config = dict(
    moe_layers=[0, 1, 2, 3, 4, 5, 6, 7, 8],
    routed_scale=1.0,
    balance_bias=True,
    lr_router=0.000753,
    lr=0.00281,
    batch_tokens=65536,
    seq_len=1024,
)
Below are experts of layer 3 (counted from 0) of a mixture-of-experts language model. Rows are named router (the router's row for the expert), up (a neuron's input weights, with its number) and show model dimensions 0-159. Each number is 500 + 50 x the weight over its row's rms, rounded and kept within 0 to 999. Numbers have three digits each.
After each expert's rows: a language model's description of what the expert responds to. This comes from a sample of Wikipedia text that the model never trained on.

# expert 25
router:495417450468475495558458459502458493425537426591515521471411503539416577474403587568527434541436454457511639460468537602510440447594528438498534454405531553502497472491437490509498548409525493520544463460544545447537518499415506447496533478506494497544469440503434416528460565609529514517503422610477511484457517520451493495538486531441533498430553532554493501568414497535515426507598575431431509448548484525456502558509519517454485460457479508537485442544523598559452606469444421
up0:453456475512577436501523616424466534518428464376532582499511498586537455527472531549515464454558508523552521538450509527463416530419403544520463485466549519461487551534486471570526464515486468514479531477488527490571545546489544441499615489534459565501485543556445435532610473543524425363481511507550528417474494455465570476422401499456536479454573501458465533530492446455489491555471577486492461503588603368585585498498581434516504506534460467416520516471449523513515496590451418
up1:525557410414523466525631546571512573531521505489536458491563492480477430496593489411483508390466458449423537347512519573521516470488501571462564568407534461486476499519492495522463500516484491487457510557455542466458530479475528508546494402537448471551536469518491500528429568476489505418486558524490475510464491411413438589506456491611428504496534479561399497506470493516419474398538598425502511464468613521473590552517478487490474447461531480470599576531428443443496515449486572
up2:516509536369493426554447431537492566500523472477513518413481545582534644523458491575462505499392491459522515545568539522573428438505529450522539381506482532543559531452545488490488526433445374545558402415511655549514571564420544596485591458490494461505512458507502441510469446530526498397488447457507476508499472494503460549509462547496458487415583496508534481540492506472498464499527569546574434511482509542479453495513453485487520391534527541453519445546501606577481536470450490
up3:559531519457516488552580420578382456442453559571493515508515516466553492489511456503465495626413533534485541457430445558483469505558511571350463558502512449591548435458586460492530452522478496548501551513582495472456456491468502472455533448553396553428513540447461561502463416485445543483457538399559470466466584491556521399507519521480506418457482561534394473525565515539531458463456544577479562540543449544526516514413542410479470604477527515477490478488496439482494437395506495
Description: Colons, == section heading markers, month names after In (December 1909), degree and minute symbols, and time, place.

# expert 1
router:516343476509540516579527467474463494474513470585549447501517515566475490500469548417449504517537444435469533511528528599481512469541474483476525470424510447528498458505477504544545546479569519599490521435539527456482473427531521404600535488453482473529466485544441447455474556579476420504459358638400513515487511431419465449521466561491528519480582578494558511548533508474530504553519534458448491516462468529494533556488469475516481417435451646572464492471563632533480570438515405
up0:434496581511550458537480509431453396578533486549634438559481562607495535593472503468557523506489559488549486477465456486486414576492514530453424510527470547538483480457336435525457567523506546472524543509433469525445440449555430494522501536508583451466528573493520481487472567442554552410507495455476412418518496522558517482516551470543572396512468458481605464450380538510519446509474526516523527502512565473491573480615517559518578494442499524523531495545463440539422486589542531
up1:549507518546541569415453521456525538525416518531457593466439555638500461496448503510495427526530488462468507520468542493484433472499517586425533486413510523381464428473535487543560555533532573468583414563581552497570439500520499494549562510411513415463425474423569530500466486525486501618553504556551543496495436464511464444496412495466524564465477446507425497587433547550528427531432442503510575436561520431524415432420504412467461507517567471486456462506431501569538517550475548
up2:531601526564551617503470555478456446475599529507490449546467521479481504405449531518465526485545439515581462436470517440493470417518535494512429521475479477586485514620552473515489509455612541539561561449470509532464519407577477506485580390438478430499517486581480524505535559508525469576582523544500375627484502504483487540466485456419451438509509471425519511490573504464558562468471496444436675514573510520526565498494478502490480472546464533568504599517543566483525459509441509
up3:506455444573586441463551537534500507483590569569494529449481439396452526447568471458486464545539507571529476519518503510540388423525483477498556442548452450578522460444547579466512490510559458493402452479599640464513547533435484529495500579493494536533504476549410574554458532530487458443480534545500488557377554466478461483461501573501536533613588486505483482511532520456512605570457461387583543581488403508504534522473456552452564484503430521434453541564471452505458476473472459
Description: Mid-row pipe separators in wiki tables such as climate, election and squad stats, plus semicolons, slashes and adjectives like original, traditional.

# expert 17
router:541397536455518486509539480476490448473453504498505493489505456511427552594446589527485487538468529492522683353519577536474502393603512512506467473458536505585484492508462538498499566479495538531543398493586581455485458507466452382554524493482495544516514452490439500476480499588516475504491370587457494491511554456397452456523442527500493494448543535458582511536497558435527473538534515466411472449469466509454443551558484481528474505459455608510490481479512588488443648508536427
up0:424492547501528425444546536495446430602645489506480553560553422512487512506476583488512473529454472511483521484462479479603600445540486447479516453544480579541438522566510488421498511458466550489458483498503504503431487497456578490429592603513491447450444518507550536486419631418555541464531474530417518486537518530478517465526485440508562538494488438422483470462545484585473468505545502478414448492426457670447490473546441499546420527541632609535481511539437523483516497463491506
up1:515503530484419531526507616567465537517438551426424556527547493462408542478559478516575489486498521478577496542409505491532574437486512519516379398472547519537499487553523525531400535423581561468491438536489517456537545497527475465463478472601449481502519568511528502527594647442486405341463543490553533441490486421560514511566423542526487494455443485493556417439574483435549450542560494516475539513499484526530574481450577489444562480451525510513434473454496464504460402538457537
up2:452511449582471424454532540556527407470490530544440496580534536498532508450472477540497550457584521566516489386558468507482532486563494475511599519463398617466477343575557477499476605435533449487447498466538517497515447507644504471559481537501483441537456488482496471564619559470477524494509541497580545603452533518499425465472556482584555481444515412469447506549465424476534499479543560499440425406529489524410500422583438478463509532471546504565493565469512474505463486474534480
up3:530450521569498465505452599539615441424451557427513442490520600458525457591491559471525538478518503564470473586424516551538543454501640533517450541496517478445575537493494572536478527532506533560426476563474450518495523482379443432538526454495464555489462446429524403516553479529548535532420528532514548559507510399480509529454489521435492467486469483503559528536447442403457525530472489467463497449567564500443386476435429516470502586489516554588403544618502483431438475549497464
Description: Capitalized first pieces of personal names, often in tables and sports lists after a pipe or country code, like J, V, Sh, Al, Leon-ard, Joh-ann.

# expert 27
router:565388494451442502627563520534472494461533491554560501491492447507537524468514558430492434459467498484518650522567521563441473515520536444484465477514490482567545463541443475539499500495522472588491462497447528486505495463464549391512502462523497464577457452521437424457462480534500439503488276565453532575450496468463483563494504614537537487511560534408519557529472555550503469500535524415479466459461518494457497472553516470509481445448486550510490460501558583463412681482463452
up2:458481499463482462437474518516545600476458564445583437448598566511495427550596486440547469546469492500343517494494507527485522496569569482577487487510456537476496526529432516424566464623496463497580459535411419433499542455516605563489474540510497556506520495565516486570485537561460500534408512444448526583515580435502462539377577466514502376427631494525470426482491587533469458506488517445533495415517538446481470495526518525446433438504521529442531561509500494452488549478480503
up3:435529436466499533487523535465580505468591530457560490494450564438477438568520539511503537449515513479500452513532566538450502417556541484503525651511483591488595480446550448374472478589545458498405530532573582549442487556515535489437478521496543531481537444489541491555505469529471517481442508454492552500504493550453459496414575464478498392563566482467589521440467480542515492470565434511518371473497456584492481526510462497390461440623548590487497433539451432439467480416580494
up4:510499452488572578515568508522454465448479482506468534482497420484548525466446427532537431505527565537503501479486492486428489556520445590537573537518576588540538428546514406560502506575585464602548567447475431482442486490550490474505457478555519390439568425552432458521540472537524528536486543536582480497450488387407535588463513468529472504439546420391532481529534562531476530466552531402435458417386488462548469463453442633502469461481470518543515435519475460585505517543538563
up5:531503495556405554438514458566525512475499419542614514524552600460493510427520507477482485466589450435539463421450575524549503558523496545485540562525560509532445484431629513467458491460465483451461425504579488498483537457477517483462525563526516434494551521411532513419503539425494481462453467492500517430573465540515564468521446452539562510563509433499418501411527490495562541506494457475492531570410408505638469454505526448601527583434471459477454641500524433534465594432495562
Description: Short lowercase syllables inside ordinary words and names, such as dra-f-ted, conj-un-ction, Hersche-l, ste-amed.

# expert 11
router:495417513515485539637502470441458417522514447479535507505471478594472554389465583516448546523532436448488666552472502584483506529510554415510512471443487502563482506479472427424526546450492481514586521517562524474479561471528489408460499471476503491460456475485415444474475521543534478477467352562488487500464552482460490436515479511456541478534631576438583518556516521448546493491530586412453481468425516542450531560483523490513518402478407525577447483492551555555518569393534465
up0:476539586442495518542526456492464565510497471490515376496511422485542530469497469393449575517446495593521455413569432449576513488509602628444411539530506520511481625485566457498539504588547521515503579530466506523535405504604528541500397493470427614503496445516540477452499437426501445510413514517393446495527554492487502548501512489462513500536566567491456458479462367495516480473538577493454537387542535422541462519461537528459547473445504495502576497472462555541572503512492502
up1:548566451462428391456576543467514456488524434468523428442411465605512495490439549460398485457436501449492428518669502482502545509560476468510496469557523471539451465397396584561468557453459463554472501480474573499442408512494568524468463516533561542443567396516463554567563530557558438551555497455503535566514435536511526469626572530557496473543506477475457541523435501549446506449515473530559518468527594506516531519525500457568570442593558494461522471419485473512476523487502530
up2:444432513524558436445579493488509475558443588423517448394517505466467610460541591466425575445483504501491504472409423491527467565554537470564481584591509519601480445529540552434565530423460543479526446498565560516553602553446549516438517561557552496537483478426491443445492619550499474519552480489541467524425513465500430524482493445479538465572582407498555480397467472523528498509573433410469473483526480433500486449607467511556533516575486510466535469536509455551555458552543475
up3:537511483510564481431538498531523494446509497496552493464491427467515528526602414539482543425454440516495479614570508470457429491469479550531576461493439442519461488486527503550503586501516504636430534462466571446565471448482431491480473563512448628476548411507599543509429574554536451542562523384476567498476447480459425518548511589586505512427501435576467434518533503458484569594472485480575524543509482558539413456483435456505505345548438506544538491498491470569513528500500442
Description: Later pieces of split common words (step-pe, categ-or-ize, cl-ient-ele, differ-ences), plus opening parentheses, %, than, per, km, mi.

# expert 22
router:494366479489444530535506496437521456455487407550453531455538514547437541487495490495463480574477463424435614473507503596487482456547594487528526535467510501531451553497502481506491540469619484530469411417499526446494511476472537430532498493481442463471531472539483433586454513546485474500477338533391533547480542461468530478606474568463488486506601562519512530548568539423550435520552554453475440507494517444454517477463508513557465426479424556558517453509549620517417633489472401
up2:489556564480519547503445580460562515486535408435486459500496488500435434446489483567519499525419486490444466540498541499522543535528514477532539517474549509477451392522491469481529516452532502554487600460509482587440564519548424516447480606534561517505586519476540447488605462467481535474483541576509569441468527575444497550417353554525403488503491567407433525422474476461484588521466542585529518452562496564543462542488587559531508517485418518534538565434457416364495450491607458
up3:484549491463465477519623471495465549466597477470520497464500525523513442415580480509602462580386535512478454473508616472455468475522556577458500519555513533555531597536488528426445658479492513440513479503473523476570569532593467526410520527491528354476503517455495519572458525517489510448490523498434463485474529578422461438489574480461540498514498514529447474568484469465527497538479487535456540474475471502557567507468479499422515570412399414450503380603436501498498483498619461
up4:475464530426538527435530496524559503586434423427512484486569515526621561592536499407563578436518483442484496441407551500511499433584518561480515505485538469471531518563481492470413560479482468543528590477461516500478542530484590490533464507513517413526491433442492512531533454461525495426537550435457639490476504514511483539513490504538492476546571432409626480541550420493596505568544482540476544414475443449481450442500495579490421507457554507419514501412412404558418542527448507
up5:532521393553533464446498467536426631490413439470525452495554524487435429494509471485526384451549495490427499454484397450517548547448540510567457537541552494507466450564562491540591478410428473521511510473478450401530562538465498515474494518501492512533527573556486468507458432472550535539519529481491468554465535459468510615489490469461507515523504577436495421501487606497554636401600586480475521492615417523464425446511524469532522496491491415493543482549384492562562451507452558
Description: Bare spaces before numbers in table cells, en dashes in ranges (32–30 BCE), plus/minus vote swings, and $, W, F.

# expert 21
router:505368462480471543533516483407472473493528474602499465577472494478412543491458478511505460520524447479532672503438515615436499529541527436417436423414542472542549501480482471467591544466478504505457465477527594463453517478518556499468549499486497483539509452525407471527523543537479458521525372561426524494465565482427510470476527578478462553512485539425495550580557469548530472582582497491468423436496569521470461457547557484562439499414504545554448501500498562528441663506435487
up2:555486471547579511580473440524471511371508455541414545563583529458517435461494458538540440530526546447533525412544482471562502473502462413507460640480505543559465417561517540410485459584548466471550519450464645615458506496516483503514484439464416539486407527590454492465465491555489511493496538493449485479494524599421540503455450492430468463406440487492584426522478521555526560483459522497530440448497549361478546497481499491531471489452536573557576489526518512544553422436490527
up3:476516614561396464489533519550512457539567454495508493479456480552472456502425472549484568464541520500530484459486558470504559482516549503429468507403512491467512477512565519506351524527566525522469481507455571499416461477476547464436491380497488471472494516457487521471567366519552497589491516573469474460512511614519527515480512505510481498602469531499551415532428477481454536437614420511501518458492505555554439466574589429516533502598481529470526404467589465576431668498484450
up4:442461412482614598486576462506489590422589602459478454585467493473484516554469526412590476501468430454487526536464598432531549498480573510565491529601470510517572465581528520491478579402458422425513450410491560415522546471549503520465517463518432482542492560432519505521465529438539487511436476457439462449475555465502517487452426603470470493477500556475538519469399476503562500496469552475527540521548443519497585528516528477485435575377474435547510589517545472466526501519568567
up5:554510550525401549465525515375539519541510518581489541521459450540498491498585480548513450472509520568505477413523434509457474509442441448448446441437476405534516478460550513558514498464501519423455499507506433469481507374581443500614493575455614565466566452502418475467381504453544522456575464446497581496536418555539563447518461376491476507580526482509473523464518397443568481501514475557472529578561482505528490543544501414537531531577574466557543505473553610546525468529512481
Description: Middle and final pieces completing words and names, such as Catal-og, Fisc-her, Dep-art-ments, plus words like York, coach, director.

# expert 3
router:525384527480479580621560484427450530538540476516512512479517478568431550488447461557393497541481438464461607582567490642499476520513527490450462497421486416547466468447467489492532546509597524528515466469547468467542477462431484474523533485511505487539452441549453437376460513506510427495465405605459502545453558458465470465559514551461481497494509538511531500502500542461541481530508558441515463525496476557478483580523482485487458531466458527583460440481533659545381658486482450
up0:496533400404541540409478507560566524537447554446464465455597388561500565529487547477510475441533548528525468545565431451547563513480448441403488483575460450499540501507586445611508548548481574522526474500544495567455559483572549482519446494471546451410537583475445486469509336489515551448528510492569462435435481496521394495551462541539444532514497439494487541443530419447455432428540474492468623516490536478604472506510531538531506479536497488495447591579544531576470502498470516
up1:503558575476437369493500557509522445514500488591540499616432485524583449501433511503512443588496563564415504511506487490420487504495477586454542531541505523461530468515599465596584451573483461434552525533471502464427488549571428598383436482458492518461541532484460545535563517417477462544483498531452523438491501524475570460584470360482474403487549496507420539497587567494441472444537472525518473480476489459557413448507559454540486478557475435575496465407491469448540550505481557
up2:591563607449573496520427467538523502489544474462559409500415517489547547577464558490536472516541583536513447503471420486552461460458519500469472500467440450442445562473449484524429628458473534558489546472534483466536484505446456502504531456458562506470613439526389530448546516479555475448585507516481486462511438546546473491531465562521523379521516394424589544478486559500580429457556568519467509488425598551505484534504522503569391536527509445491508533456498549484566472496664525
up3:500511470470506597462565528548494453523501496580548534514479489535478556634438547547539547443450423534594485504494505525526424454514440440568438449504471507491461485502522522560360479536457518455469460561556509496538480532530521419543484539433510522404448443525472452523483565398430483556522472480469480365551406452545503555481546646433554604503517561564485587510451563516532440566555487597503482459505488516540440446498530519475528489498494475470445603397531517433456478524492560
Description: Closing parentheses and quotes, possessive 's, and word endings or heads of institution names, such as People's, (III), City, Street.

# expert 15
router:520404493459473517550574487519456535481522501552463512505494468563420576456512486495414533557473433474416619470446523535493590484497521436422466532460554431534517490512467482515546557445573486516510491458564520482534512510526545450596503445483472434486471469504367414570494525531478462499491328601523543545461473496432530498538444527495507522419497530530479503514528553423545436592534547413425475515471472467474535585437453542582457459501465574577499484478559582520425637440525465
up0:599501600571551482518539547501510506459540573395449529432504485382476467473549390527513496633524500493468501549534411494532498499543448529552507432560524355510500467513482539518548518511499454507470495520494497432507464496489570521477592582572507534411524553508471582520540567431595415457517464494495489574569532434535538507512441431423502588492521400460554466475450444505551502556474470502515472481500499557612459556486466491450491515601533473426465502524469445517419474583414434
up1:507569529509494477487500572554492531418547468446522521424566539516496385487509366431549426434478582508529481516465395481530442470554556567483495470500526451539466466528462541539500519593476425548454398402428487541551493397401539536390471502603472553555520471518452475519522490489533521523512630517599543451499532455556497529488525553498553483497453495527511462501498557609522413436518529501492558500391548514427516490491557393495453514481550466475459479499446416547417452511544510
up2:564471457494538550474557511468529514523569357483537557559531526482591500452466486513475523518455459551490532494503536532471566398560431515459393561540511504475555513495455522546595477515475487491450565467480460549490564455549448462434531506464521442515567476383604489519559497481420449582538522455484618492473485518523556414537415537395427611572434511466473584496435543506540478438524503463508551415450398406472536462429471494464536537527489478424529517521614474514525494562505445
up3:470522528431500514500501500532616550427606557426486455530485412561460514483520530503409554496492421486387499630491599520432549490550443429542571487400442537502509519430494567450546437489475557582436475510529547449508492399507485398471483464550517559524510454514529537582541606504509554480480531474571501442495519534440552486499523569514560479512441444510449529565524525520413461497402497443473482548529525537536413520478454449355517498535470506500510567585431491462463488429490552
Description: Single spaces before numbers in tables and capital first letters starting names or words, such as C, P, E, St, Pat.

# expert 19
router:478416472488473524503518438543483475447451466555524499527572499569420587507441561469457475555545511481457625464487541556502505451576502531576496485438577519477507499505476450515449503465501517577429536460509555404523453512562508460593485485482521484470550488508437435521522539466442401514471333582454459550481540455417482522554441507514520510453536543514501491495516510493607514552572558418456446435517474526509471458507485468495460409493466553601426472544589648419423621477468494
up0:569519521509545463547582457552478504495427446475445519503542498513440462541434521563455492499486519499486484625529475490542529548405415478431539489423521463443486503560517528521546463535496497466528508525582502428493518558465476416394472514529455557506618557420534531532510477473453610477542531471547542494442422451560472549566565427367450520547485439490499457558509475414431540505523457419569608526443511452490571433532600554532628456483464454434525539428447529535530475471559545
up1:563532545522540503467523461484409544418525481569415502416390557530463474442531513513526508475499513552494500550580450501482444623499489469559528363499508489516469451544438472454534419532506486551615503605415420562394499492498518516499450638495470468532567486398398533525561442464491571474563486518500550536506459525508542495508518504490534500401489496511364458575438503489511567555488452515425528541453571513485504489546518439571579494459554499508521483561586477521452518472468423
up2:483515558489423526448467583495476478497526465523561610416514517452568503465520507451588547477479492445589487503668460506507533506546583582575463496496553517483490466485493363521467551533566543523483506544489497479527466361467460548512542487452394517509504525525572498430411446455506540458554479521582474399519539496561541521445563509549577466564492510443489471487414525611450436592468539528530558494410487451472558487535480413427493557476455471576474534422482552485524449551481524
up3:530560507525552524493517458475511404450558589476440508492449460526542603476425390386540507469438525469504466484539487459483440542536534483513486521498575549481492510447562461512498466550596495501480542493450431563583589355464532510481456562393487502451529440478451577520517501638478550506583523575509546471483499567425541496585499511506489550440511454500540393449485481485493563499588497551442464452517460543558537551425539584471492518577562452420521416453553474473588480490500434
Description: Opening pieces of proper nouns and modifiers after the, in, a: M, North, United, second, high, early, Perth, Belarus.

# expert 0
router:551354466520505504570518475533485473494462508497544482476498471556525537515480542447452480538441394501420701466485478553469490522578463430495469520387440490518495510429534498473537522496549539553489486445446578492478541490478517471429480522538450446499450521511471486453503535588510448525460284611512542500491533514483464471540519474469559514494550510502521548455501518436534452529506504447538476565502491525431543513524491551544511436479436448547531482572571593528506668493457408
up0:521516457455567459491395353519573479493514559428502524548553440486510508528567446462575472452540501510453449519458355464574574420552579544473543443395508474529524585506487506496528527529540500580491536429494510573477472500589476467560592450452493515455546577440433537503455512559520530471447522601433507492525482525462439474460448498479444510488483451544544393498519512467540450516506509510500622593520471510476477568511453588451475536448427568603497507455500543436565443449446448
up1:529511577553530517521476488550428498480532413430509446427562519590525566522486397428530484446484436472461565529519527479541545463501421507447501576480559529416514466472503504509438482420600445516508507540455428539519483475461509471540462497427497422462498498544374501544607534476472472508551498603451505474533489597489518487450356497580555623541430514578483433562421519453501558524505560475485509502546451470568457495429464527601539552556465599455563467478489489435559417515509517
up2:493477483467490496580513629564475562572548511533548388510569549451436546420543426592483533486550583554484491499470456466533557494419535472527509468549454519564578514502439585457454434524478597464551532607511504525478517565409493500512480518445530501557483396535462556450495586484540482423532561545460413514556574450514495494461429513437463521511522519542360458533468503508431477422448479522556504514558546547522430461443476411563482473422448534444454491532480483505544427459594453
up3:484515483456459542470503530542505489448474547505486458379496440571498527608433511551553510500540512496573464458553491533460389469567418533533495506535464453454470464452504485448526377426447583488483477469458534568476490445585546585525488430563440520453485493466502491457431541566518533426410518464502467499521442436545528514543519554438535552507463516536460561555636524583530518454436415596498597530521481469584541571486615407486571425526587462493513478535471497456539569509437441
Description: Short letter-pair pieces inside proper names, often foreign personal or place names, such as Jic-he-ng, Ric-he-y, Hap-o-el.

# expert 28
router:464425518440576503495471458487427468446460475518538442435537453555465537504554511514430458581398493451420681506513585613500522477542483476484472444453585491538515437485521467554485446458560441572456452502521495480488511454510528421464553499467479550489535475599495453446521548579413464536488335540420508549460455464416443448509479566503486509464585481524501473493501564548553516531537511449465518529531422513453448550551487517521479439473530534526461498470621600513477581477599494
up0:478516589521528575476519452544619532411494524494511423472575483538529568546483497517449552461577441575451440460460503477615487469465544514411462488490459477484491552502549460495413508481483486488600529508429482569454522507501603516532483460466419392473433605510495467439448515458480505474477471458462535455563510610491467499503545502489497497507553415553559596477489521489551527466507507499355517627526431497513495403543522539500413555527521519541510514563614443526532527438372472
up1:446548516563500577524481508508420525514511478503541583440510501528593479439515529514500557459543519491505463548570509535452441408547520422481510435434468482495561393505453501467442522538613556433573518499467483529597499529553557487481451457418526514537600517478510423456497480439540528513529553613675500522389550560517489536429464408488473513458514493456512430505542548510450403531408507620558435452558421468446506540462465495520545433552492450464466444509583496444493478493478535
up2:481493470463466500533546618425529597481514447494447480553524488544437484586469551535497511520437482482591441493579541443471572629435461476479567536560468369521383484533521511482484483366484543485461399452504489553497592497524533468501496522543458515422503594450523441476529474417472495511502517467496502566541459438523505525520461595476518538510553560459415470602451503479447522409491496538550481534515542585470535519481604454491607506562541429480466576499403539533463531464563510
up3:452508477448505462517519465510471504566506476466465471640476378481538451481517594564532464501499548437469528536464521506575487456577572524578532418481500492518497505465503584460500533479457449495550437467592458412368474496507492556535451536528526485568426449537538571581542511484591489478482541579475425508621517465425485515430566538506594529489420526546480371589463470563529486445491497571460534434521472571466447488552501508462492480473531422515517472371451476533536481457392505
Description: Word-start fragments often after a hyphen or capital (Orthodox, pre-draft, Neo-Western, antics), plus of in of the constructions.

# expert 24
router:487315506452439581583543495492451459435507461473563486493480478581461493534431496453505460513539470450505614462521506548455521435491557478568453455438538521478480480495477498450459580525608498540389487442520534456483531463487441410547538449550475461490521403536420453556511572559479452562491397645398447502466537554417502478546481498484546568472521539480467505509472533385520500470521471455469496488488518543458553561493526487518520476490493590496523533502520613475405599422516498
up2:442485486475573496482538488494525436532456566487503416493484520606460575597437467508477481556518504566480482487561400494498482488389447478588441425562496560446477439514515513536470597522562485467484469504581434452492567564510447469541537385585475473505523501579524501486470475452497486491529501403562578448522505462472478521422455369505508485540447508441520451444567546511642442470416460602508569546496474392487485468559582485425481483532505420558540534487534533461497498547598493
up3:500487477460484566513476515448525572464509526493454550461554485418570524492354489486519454403515572553595512484466493484457487459496488620500461502488494488541547566444583527509516536558469552429495522540602479559533460437452489569490470531374539405598518570486539483487557454569470453498550530536490491504414443529422412500560531452533405622515482444560497470533453429566515537411567522436470499576547485432414542508464555417461493513518432444504515585534504535411490451512512500
up4:571472447544436579487537519364372477530516530512533599468505532557577484483454469432556476473480503472445496568571507453488432513460519404520532519427460469480495503482522599471506484561450467530528523533472412400483485571553496541502499587513531464451589481525474533551596412494554465473507540483479469523489426534499539526486500469508346472465481499433511485423491513515413484431602529503464467574419540443425490427580471501596607468544535592440538493587505507483452488483518525
up5:504568511465507467536406477447521477541549484419492573497635559425505495498472499479520539475524563550474474487476604463428555512396482498492460422542544341491452534511547462480456506316462516536519498494512497619502521493504471537545543581472553527586556512468432420497596487534478542448512529520537422465503510490478444536456509461542506481475531497549590524453521404464549461505394582545488450545497440546445576414525465498615458562504495506460463513575450455438497474474508503
Description: Sentence-final periods with paragraph breaks, line breaks after == headings == in articles, and some name pieces after capital S.

# expert 29
router:537407489522478573568522477545424510482552426525550471497506424480429570494452511520427540487504433477459621487412556608507457438616581507438458542412497457566466528506467518441482541390597506579538454473524535425486438464505554429522486509484483483483495445491481416463481492597463467532491423563497496475443533443419524538488565542487494461421525508519549561516501501473587472549530581451484445499477537532459483507456451538559495433463473584576409444506574587542487607427456507
up0:600560546521508477583549441549495548500474502429502479499464498486509477504509420510504474430551425543481515553571583497542515554460369555419454501479571512462507506538468447471542504438500506481502493591549505436514406508496471468520435457488499525613429458524537568491497425438566549473499474466477458506517522464441409566418504589441526491452436491522541519484492412534542471543551537511533453421634407512590494421504467416632542456512478469421545418472558454557549577537555543
up1:498519528492459540591488503600451563495520506495542452589491566534378525494399481490479475497483516468527460465539504469476498558519495465542537490513588538476558417487404473482467549510451508453569455554549464528472505578575527475545534490478450413617538619527461616496568538469460517477543535482502537536395481552519470471463422460469481423482487549553385495445481567471537544496588508536535445426352522489523442456596558429498539523475511460504464493341510493492446470493505570
up2:519486408504553373548468455488475522587455527539543474526497496442557604466470507467422636466425442472500486415469516511440488485548514537478446464505541573481485558495429585560484604538466514561547491456569560616539541519463497501521463509540464500414430514529572537492532531490439526574560506362490475538533565555476438487473490497509517449489474526536478341474578534533480630542459500506492476430569524468469393457429434483553468480497518441494551582511497474500535448519542469
up3:521531442437561586540487454415549533483553525512514458503459446542454447523416475505561518521479510576534447489496435466529509453475532570503498482520541571452554510526471498413566502482522488453496541458525551529502494475566501435529368548484523478586533475536528577445583492471495497455455489460564473482560500571441486603428519476507479566571469581501583428544582588492486594508489397532449459497426543595393564488437433543516377546507478529426437527489519495479378416567546541
Description: Opening quotation marks and general nouns after the, a, his, like film, career, team, years, family, music, albums, status.

# expert 12
router:513310513455500559643474435472504465483492471544489536442545419592468544506448541545458473587517422526428615507486545564455484521569555451435490432418451474582498499459521498445548526438640517560506449485463530447536526425472467470579507488475492479496551470515479427445478561548436390547486431501444502537463551467486520522513537566481493477477582567453539484571521460527503491554557534443402453470518472518489524478524462492486504454474475570553502484509538621509430506481568427
up22:553570504479635392387471492471433564517394513512498462497525422561522402469469482480486543489515372551632483400460415515548442535509441540519507524415619522505449525504505532530520571466460425463493460563510418501514541571491463557500557492461585511458519549502449535514560454560478459521478530551499510531469472570434478445456584432622462511491511484527513501483526467533483467514499465483440513537504480452584590375571444474415575524484554527478560488479501517452520454505484495
up23:591495413587549470568545540470526441526414513436452483477525548572527544512519461470497466523507477535483514447541549460516417490468461431557508546463483390490576574480423579495561524515419492479393523414502533399433528557439485485432620533446488502424497470590497519493452536495514557548556487494592458585381516434446561509576518548500434561373552464443465557535571566478591532500462437540490528480575474486501500486415460559566552506470508553470498456486519469492520507477542460
up24:529539499523489537631349461515520556533511472395529518540600458521483464531539486536587532509500471473537480515583524388416538520517566395518490422502421502451386515502526488522532536514562522554451562467491490536488470550434459527550498496472482439499520588429450516561366456589520403546440509460500532507495496425516444523508541461450503396473559555570509452538505518437484521465492473496490564498466527557460471541364520451511461548419440446589549490461475526537503528601540491
up25:543498426466550433503450514456497558477464570564460477503501514483552550512511539465549479485447465515459483503392470458551504460540472465542510537430473509469432465556471518385522494417494523455384438476527612513542531490488469545458560590462490477500539597482557592489479498549485570475500496490468533501455561494439528517544403526542526429417587545496405463535452433418481585524468528536439492582531618488633494513490451504544488516596449521481500579585614462526643498494504473
Description: Commas after names, dates and clauses, plus plural s endings and closing parentheses or pipes in tables, such as Worlds, engineers.

# expert 14
router:535360475506447501655523450429511553376513494511511463498500527509512522483431533520468456524477471430535635465468515605490484522535518474438534482436484470544482462485455513515517577536544525522504480437505531480509501534485553463498521498503481488507464505554386432406503508554484463560428393641438522532486578454422480439547475517473524497486578575474473511528533545430481520549553510486494421502455463547403487525594471451568527482475466553601483494474525564507466683458473475
up0:579474424481454449501479485610458476428467528431478465550509515454584461440548471593562439555507556532547500415527548519589522432485492512517506548447497499463529463442573440555455487566462443463492549385479475513543454588519498485469529577428507599512571494521454406485513631500448505534548538477522511457518487514344439495536477497431436407559511471409506534432514493514461498518524549534512510425514456518498438565523453482522560446534543539582487543534464491528521583346543467
up1:519502461524553480552522506384497557439525539469547494467461481558599531501551568541516506527512494538561509553459537610475523589484373518534423443452567425546609504465533460564361492486499480543505476498481424511498520499460488492460521548471556492617492546501444469494602516456417468598504474490577466435469478513465524465444463480554534498505525483428509497465517442440453541535479372567449497525569470537488353495469472538534567453505466454567489501518471485570572553467452360
up2:485557507528450374441472461510533567502485448489553559568612517505527534537540484443497529560430417503480454496496621526542422535459414526491504479421497512438486495564498500472475418506408403451429539559556456553580573555445537497492540491559521560495559516494541549540624533487393480464503515415506496549482551435535493559564482542552432550389485475533456525430574619437418503457455486530472450510451456519533452507508508559515517501432467471497527453495481430542488455446597585
up3:502527465515546529487477452489551506496537464437624499582451513486550441521478522521566500491522450433557479450523581489557499486526500497630511541414557470459476447477444452488448452519492487507558485563547536422450509550496607558520459453402417471424536543553453481464537567384527470514513485520421419565365564577588591512498532439505498431509582492394519564479542432421581436520550506513568513436525497481560470500538469584541530527540484467419480534448401460504538516508464541
Description: Final pieces of surnames, place names and proper nouns, like Hug-hes, Laure-ns, Tra-jan, -ović, -field, -ford, Singh, often in tables and taxonomy lists.